From a checkpoint of a small mixture-of-experts model trained on Wikipedia: 3 picks a token, 625M tokens.
Below are experts of layer 7 (counted from 0) of a mixture-of-experts language model. Rows are named router (the router's row for the expert), up (a neuron's input weights, with its number), down (a neuron's output weights, with its number) and show model dimensions 96-191. Each number is 50 + 12 x the weight over its row's rms, rounded and kept within 0 to 99.
Before each expert's rows: a language model's description of what the expert responds to. This comes from a sample of Wikipedia text that the model never trained on.

# expert 39
Description: Scientific word beginnings
router:53 31 41 49 30 31 56 55 40 42 38 59 56 37 59 52 49 52 48 46 63 41 31 57 52 67 68 56 48 26 65 35 38 70 54 28 51 65 40 57 62 52 73 46 38 56 55 40 50 52 48 55 60 50 54 59 52 64 36 54 21 36 55 43 53 61 65 59 54 28 50 59 58 52 40 77 52 48 47 52 37 64 47 45 32 66 25 52 44 44 64 41 35 24 40 54
up0:30 55 49 63 55 37 56 45 49 39 53 47 36 65 48 42 44 52 72 49 50 55 47 63 63 77 64 55 47 61 60 89 38 63 59 24 41 61 57 31 53 46 58 47 38 55 53 61 59 76 34 50 48 37 34 41 65 62 54 34 44 33 48 41 51 79 62 50 31 28 45 53 42 56 48 71 68 29 45 42 37 52 51 43 28 48 44 77 42 55 65 48 46 28 53 40
down0:57 56 49 38 55 38 49 47 43 50 29 44 45 57 56 36 62 47 71 66 53 65 54 13 55 57 43 46 58 72 62 58 68 50 57 53 55 50 30 46 30 25 47 65 71 30 52 52 46 45 27 46 53 36 37 65 31 47 34 65 60 55 71 71 53 50 60 53 65 50 41 48 69 48 72 26 57 24 54 36 48 54 55 48 70 50 54 30 26 52 55 64 63 60 48 37
up1:71 37 39 69 43 75 39 58 32 47 20 55 54 78 45 47 36 38 36 47 61 53 58 56 37 73 53 55 58 38 46 66 52 66 71 37 47 27 67 53 53 35 63 31 45 38 60 45 57 58 48 39 48 46 46 43 32 66 50 40 52 51 65 35 44 47 52 67 54 29 43 34 45 64 45 51 73 53 25 48 54 71 36 37 50 59 47 48 50 43 71 63 48 49 67 52
down1:49 43 49 48 58 62 45 53 47 26 56 59 61 70 49 53 57 48 57 46 53 72 38 50 26 39 69 37 54 41 43 66 63 28 57 72 60 53 58 42 31 45 59 67 46 29 47 38 38 47 57 43 39 56 41 58 45 48 50 57 45 51 36 78 67 58 58 62 39 59 55 69 27 39 59 46 61 31 77 57 36 63 35 67 52 43 47 45 74 44 66 60 30 60 61 60
up2:44 53 21 47 47 43 54 54 44 57 51 50 52 62 57 34 22 54 62 37 47 44 56 45 52 57 58 59 48 39 59 37 50 61 43 49 61 66 61 67 38 59 65 48 62 46 61 49 23 51 62 55 54 62 64 41 68 33 42 50 35 35 57 47 69 37 63 59 49 22 45 50 53 56 55 53 58 58 52 56 23 56 46 29 48 86 39 55 40 48 72 42 38 37 35 67
down2:52 69 54 51 45 62 57 58 41 67 36 57 61 57 37 56 56 60 54 56 42 44 39 55 52 43 51 50 49 62 42 46 64 49 53 51 22 37 72 38 51 42 31 31 63 85 59 63 64 31 29 36 61 55 60 52 49 59 66 61 65 50 33 38 53 59 40 63 38 52 55 52 47 58 48 43 43 57 38 40 42 65 39 40 43 48 30 67 40 61 30 27 49 36 64 42
up3:43 36 40 59 47 46 25 58 63 47 59 58 52 58 58 80 63 37 52 23 46 29 32 59 31 57 62 53 41 53 58 24 53 49 58 44 54 64 49 36 58 57 65 27 48 34 34 57 53 63 47 59 40 50 49 38 36 59 44 51 60 52 55 60 57 49 48 38 50 31 74 52 30 61 41 59 45 42 30 49 65 37 58 68 39 52 62 71 40 53 46 36 37 31 51 52
down3:51 44 62 61 41 65 65 47 65 40 44 55 71 46 56 52 44 37 65 36 51 49 40 76 47 41 66 53 47 70 26 56 59 50 37 56 62 32 65 48 61 52 43 38 61 58 67 57 49 63 25 54 39 49 31 42 40 44 49 69 52 43 37 72 45 66 54 54 59 57 62 52 59 48 48 54 53 55 48 56 68 61 55 54 41 45 26 61 52 51 38 37 65 39 32 39
up4:44 45 56 47 50 35 67 24 44 75 41 63 28 49 53 37 53 62 31 51 47 58 43 60 42 52 55 71 41 54 49 34 50 45 68 48 56 51 52 62 51 56 63 45 54 43 57 33 44 44 53 67 52 46 50 46 53 57 32 42 42 24 39 28 46 54 68 60 48 55 59 33 62 54 66 83 74 46 59 41 71 50 57 43 55 23 10 56 35 33 60 57 44 65 43 33
down4:57 56 31 46 61 49 51 65 53 55 28 49 56 65 51 47 47 50 31 56 52 55 56 52 58 46 35 49 53 64 42 72 48 47 49 21 76 81 54 67 54 65 62 40 55 39 40 39 42 53 48 47 67 60 41 49 33 21 71 57 35 40 46 61 65 43 28 40 50 72 70 43 20 44 44 49 67 66 32 49 48 41 31 54 45 64 21 37 39 55 52 38 65 56 44 46
up5:40 36 55 53 40 47 78 36 58 63 44 46 50 50 51 63 66 67 52 66 53 54 26 75 57 56 58 55 43 60 61 52 34 34 51 38 50 38 53 47 54 32 53 73 42 49 62 62 33 29 71 56 53 45 60 27 29 43 43 52 55 27 68 42 40 73 68 53 36 66 75 47 47 45 45 53 71 68 56 45 56 64 66 49 50 59 28 40 47 46 43 41 49 26 38 48
down5:53 56 47 53 44 88 65 67 61 37 36 58 32 67 30 43 52 57 54 52 33 58 42 53 68 53 45 47 54 30 54 48 54 29 51 60 51 16 49 48 42 52 57 44 59 42 62 48 42 42 32 60 51 36 41 49 31 37 41 46 47 56 58 31 45 60 58 50 39 42 32 59 24 65 65 30 70 54 63 36 59 44 58 58 61 49 45 34 68 34 49 49 74 59 54 46
up6:44 49 65 58 54 48 40 57 47 44 49 50 48 56 29 66 58 34 69 53 29 71 49 50 52 45 72 36 52 47 31 56 38 57 66 58 58 54 57 48 57 53 63 83 56 45 53 31 40 55 54 61 45 45 53 48 51 52 46 52 56 30 65 54 52 62 51 49 35 49 53 41 33 68 46 72 49 41 44 60 61 49 46 39 50 63 62 48 21 46 57 33 52 46 57 52
down6:58 37 71 32 43 48 49 50 72 65 64 56 52 56 55 50 37 49 54 39 56 58 56 45 35 43 45 40 52 61 63 52 54 59 57 68 46 48 46 38 46 43 40 65 32 60 35 63 36 57 59 30 42 52 51 33 61 51 36 53 46 53 44 42 45 57 64 58 70 47 23 39 44 68 50 66 45 36 53 36 54 51 71 62 65 58 52 40 48 60 46 65 55 14 55 60
up7:33 54 52 49 35 50 51 44 35 53 57 63 47 57 50 40 24 28 65 51 62 41 55 60 37 82 72 43 76 41 67 63 49 44 45 44 49 62 46 38 54 53 58 59 63 51 51 51 43 74 48 61 70 29 37 42 47 51 53 24 47 41 36 56 64 49 43 42 48 42 65 55 44 64 32 73 57 45 44 31 51 50 30 41 43 70 36 54 52 50 45 58 58 62 33 26
down7:51 34 53 25 53 63 42 31 49 70 46 58 52 33 59 50 75 43 64 45 62 51 56 71 34 66 60 53 41 45 61 63 57 40 64 61 26 60 44 41 70 46 58 62 33 55 45 55 58 42 48 35 64 59 46 38 48 57 58 53 65 70 60 54 47 22 64 64 64 40 43 56 57 64 56 64 56 68 34 69 53 43 37 55 54 49 50 46 51 31 56 35 51 37 44 51
up8:52 33 40 42 56 37 62 59 45 56 52 48 33 72 43 69 50 62 45 36 45 46 57 54 20 41 68 48 84 61 52 35 54 47 37 47 66 83 35 58 49 39 43 46 53 59 41 57 50 45 47 43 46 47 53 44 61 42 57 44 37 45 33 40 48 47 52 50 62 37 64 36 45 64 61 87 63 49 49 51 48 56 50 63 46 38 42 49 48 33 54 42 60 20 54 45
down8:27 67 67 48 41 65 33 40 50 60 42 35 42 45 55 43 68 45 48 56 53 71 36 38 49 42 46 18 49 61 44 51 55 61 55 70 53 41 61 58 59 53 65 55 72 18 57 52 63 53 64 48 55 31 51 69 46 71 56 61 53 17 68 30 55 40 49 42 52 70 48 62 48 44 52 54 69 47 59 50 57 20 53 51 50 33 65 41 46 51 34 29 43 41 51 60
up9:36 44 55 32 44 24 59 36 50 45 55 17 44 30 38 44 78 44 56 61 34 38 35 36 59 41 31 45 64 56 55 58 47 44 64 59 59 58 53 58 77 50 66 54 46 49 44 52 51 35 45 26 52 51 42 54 46 44 52 50 46 44 48 65 58 76 51 36 43 68 55 49 57 54 50 63 41 51 44 54 59 40 42 48 65 68 45 66 31 58 71 77 51 36 59 46
down9:60 42 64 43 52 49 58 51 50 59 53 40 71 31 28 72 64 47 31 48 47 40 73 34 41 46 69 50 62 54 60 50 50 40 74 32 34 43 43 28 35 47 49 48 37 51 36 52 43 41 59 43 39 33 37 45 38 48 49 41 52 55 48 53 39 51 55 42 28 41 49 31 56 40 51 59 49 53 54 51 71 57 51 40 37 41 56 45 39 51 57 65 49 56 22 47
up10:53 37 35 73 49 59 65 59 49 27 65 40 42 59 49 46 55 38 48 30 48 59 46 78 49 39 75 12 72 41 54 59 47 56 72 38 65 55 58 48 50 69 31 62 44 61 55 49 56 32 47 51 57 43 60 46 58 46 18 46 61 44 46 29 46 43 57 56 64 19 59 53 62 46 48 47 75 49 45 41 54 44 39 55 37 61 65 67 39 34 60 58 19 35 68 46
down10:37 40 54 70 44 47 35 47 32 46 56 48 33 32 38 20 50 48 58 45 44 50 65 34 58 58 44 34 50 45 55 65 39 58 25 44 47 43 56 42 63 57 51 40 37 51 67 53 64 82 58 36 19 64 84 59 51 51 60 44 45 33 44 41 49 53 43 69 52 47 38 74 69 58 20 47 50 57 64 39 52 45 61 34 38 54 57 41 37 46 49 39 66 12 75 55
up11:54 36 66 56 24 63 14 62 38 53 54 74 49 35 58 35 56 29 63 66 43 34 42 55 57 47 75 69 19 23 48 66 50 75 26 62 49 76 53 54 62 32 32 48 45 21 52 50 36 68 40 53 55 39 54 58 69 36 40 63 33 35 63 46 66 39 57 45 40 32 29 42 65 45 60 55 68 45 50 56 43 58 70 50 36 41 41 51 53 30 60 56 66 51 64 45
down11:49 44 46 48 67 59 60 54 52 56 43 35 48 53 55 39 44 37 55 57 48 48 43 61 57 39 90 67 21 35 40 52 49 51 57 53 64 48 45 60 48 42 47 67 50 30 61 58 56 49 66 51 52 66 42 35 68 65 39 42 68 51 49 58 53 36 30 61 67 41 59 42 45 44 54 25 60 59 61 58 33 49 49 47 61 51 77 37 50 56 22 74 50 45 39 63
up12:35 39 09 57 44 52 44 53 25 48 72 47 50 29 71 66 38 44 77 56 54 46 30 54 57 39 47 71 41 66 74 64 57 62 38 63 41 51 49 53 60 41 58 52 56 61 34 53 38 49 52 44 69 72 59 66 51 37 36 31 45 61 61 51 37 56 74 71 49 44 35 75 55 31 45 35 37 53 57 20 50 50 54 44 46 61 52 36 45 55 61 49 44 44 58 64
down12:43 56 41 52 71 35 69 39 51 54 67 50 28 47 33 26 64 43 54 44 77 58 53 68 48 61 41 46 42 68 54 41 51 45 55 70 65 45 56 48 45 56 48 55 50 73 58 42 45 37 56 37 40 70 57 50 35 50 66 44 66 36 56 67 25 46 59 62 42 49 41 53 28 42 57 37 36 44 52 21 56 50 28 64 58 60 44 44 70 61 48 43 46 53 65 47
up13:60 53 60 47 49 76 48 35 40 74 36 43 41 48 50 44 48 40 60 33 64 56 53 44 50 57 67 68 55 48 55 61 52 51 46 46 61 35 35 61 55 61 46 66 28 42 29 55 39 61 41 43 57 58 41 60 38 55 61 65 41 56 48 58 39 60 51 59 31 55 60 54 64 50 52 52 48 37 46 34 49 70 68 47 48 43 38 46 62 74 40 38 40 47 61 40
down13:42 63 49 46 41 24 45 45 50 45 59 49 58 63 70 49 52 32 64 22 62 61 67 52 54 49 27 61 42 44 36 32 47 66 43 60 34 43 39 39 53 73 61 45 53 33 44 65 46 43 64 60 54 64 47 69 43 40 48 48 66 61 60 56 48 51 53 71 59 62 76 38 42 56 67 44 49 44 49 36 56 57 52 26 28 53 30 52 41 35 39 37 53 57 50 40
up14:49 60 53 42 53 36 45 43 55 41 31 56 41 38 56 48 39 49 38 29 69 68 33 45 73 45 59 61 61 40 48 46 31 76 75 31 55 30 60 53 50 66 55 35 55 48 55 46 64 52 58 51 53 72 45 67 55 60 50 55 39 55 44 17 64 58 65 40 36 60 61 51 57 57 41 61 73 52 68 38 54 32 63 33 55 46 48 30 48 45 52 50 41 33 59 54
down14:62 68 33 33 71 49 53 54 51 48 30 47 64 37 40 62 58 42 24 70 67 41 54 49 54 58 61 63 49 38 58 42 39 61 63 62 51 55 56 54 53 40 29 47 49 56 44 40 33 52 48 66 81 46 48 59 53 52 42 59 52 61 64 37 45 19 55 70 35 74 66 64 55 70 58 35 43 47 46 41 53 59 45 59 39 34 57 52 71 50 62 45 48 61 41 49
up15:54 27 51 66 25 38 55 27 46 72 57 50 18 38 59 55 25 55 39 49 65 43 55 54 31 41 43 42 45 53 62 42 41 54 43 43 46 50 36 51 40 37 56 51 42 57 38 36 25 41 30 45 61 65 40 33 50 69 39 60 60 36 63 33 41 44 60 45 56 50 48 35 51 51 77 49 54 36 52 66 35 57 44 30 38 72 53 48 56 46 47 42 43 50 47 44
down15:75 43 69 52 46 66 49 39 41 43 53 50 62 38 50 53 30 33 51 70 37 60 30 56 53 59 42 31 60 49 37 37 59 69 50 67 42 41 42 55 42 57 59 70 53 44 59 28 28 45 43 47 29 71 45 74 61 40 58 51 48 65 51 23 34 44 34 47 41 56 43 60 42 54 65 55 63 62 58 52 50 59 30 89 32 62 44 53 40 36 34 50 31 43 63 45
up16:63 43 59 42 34 48 60 47 42 54 25 47 38 47 48 58 67 66 41 44 53 42 48 60 45 76 52 56 69 47 50 64 52 66 49 40 53 37 38 68 36 47 46 37 24 58 56 29 51 44 54 52 80 49 25 50 59 60 33 42 52 75 65 51 34 55 66 57 52 39 44 41 65 55 35 61 58 41 62 43 46 42 52 41 43 47 56 49 56 44 63 54 36 14 66 40
down16:49 52 54 48 45 43 46 55 34 75 48 51 44 54 43 63 73 43 44 63 51 49 50 51 39 61 47 56 58 37 46 61 48 40 58 48 35 58 65 63 61 43 33 60 64 33 62 65 50 28 56 38 50 49 42 47 54 64 61 27 72 40 42 46 42 44 42 40 59 43 54 56 54 54 59 38 54 61 59 51 45 73 18 41 45 55 25 52 59 28 45 74 62 37 59 63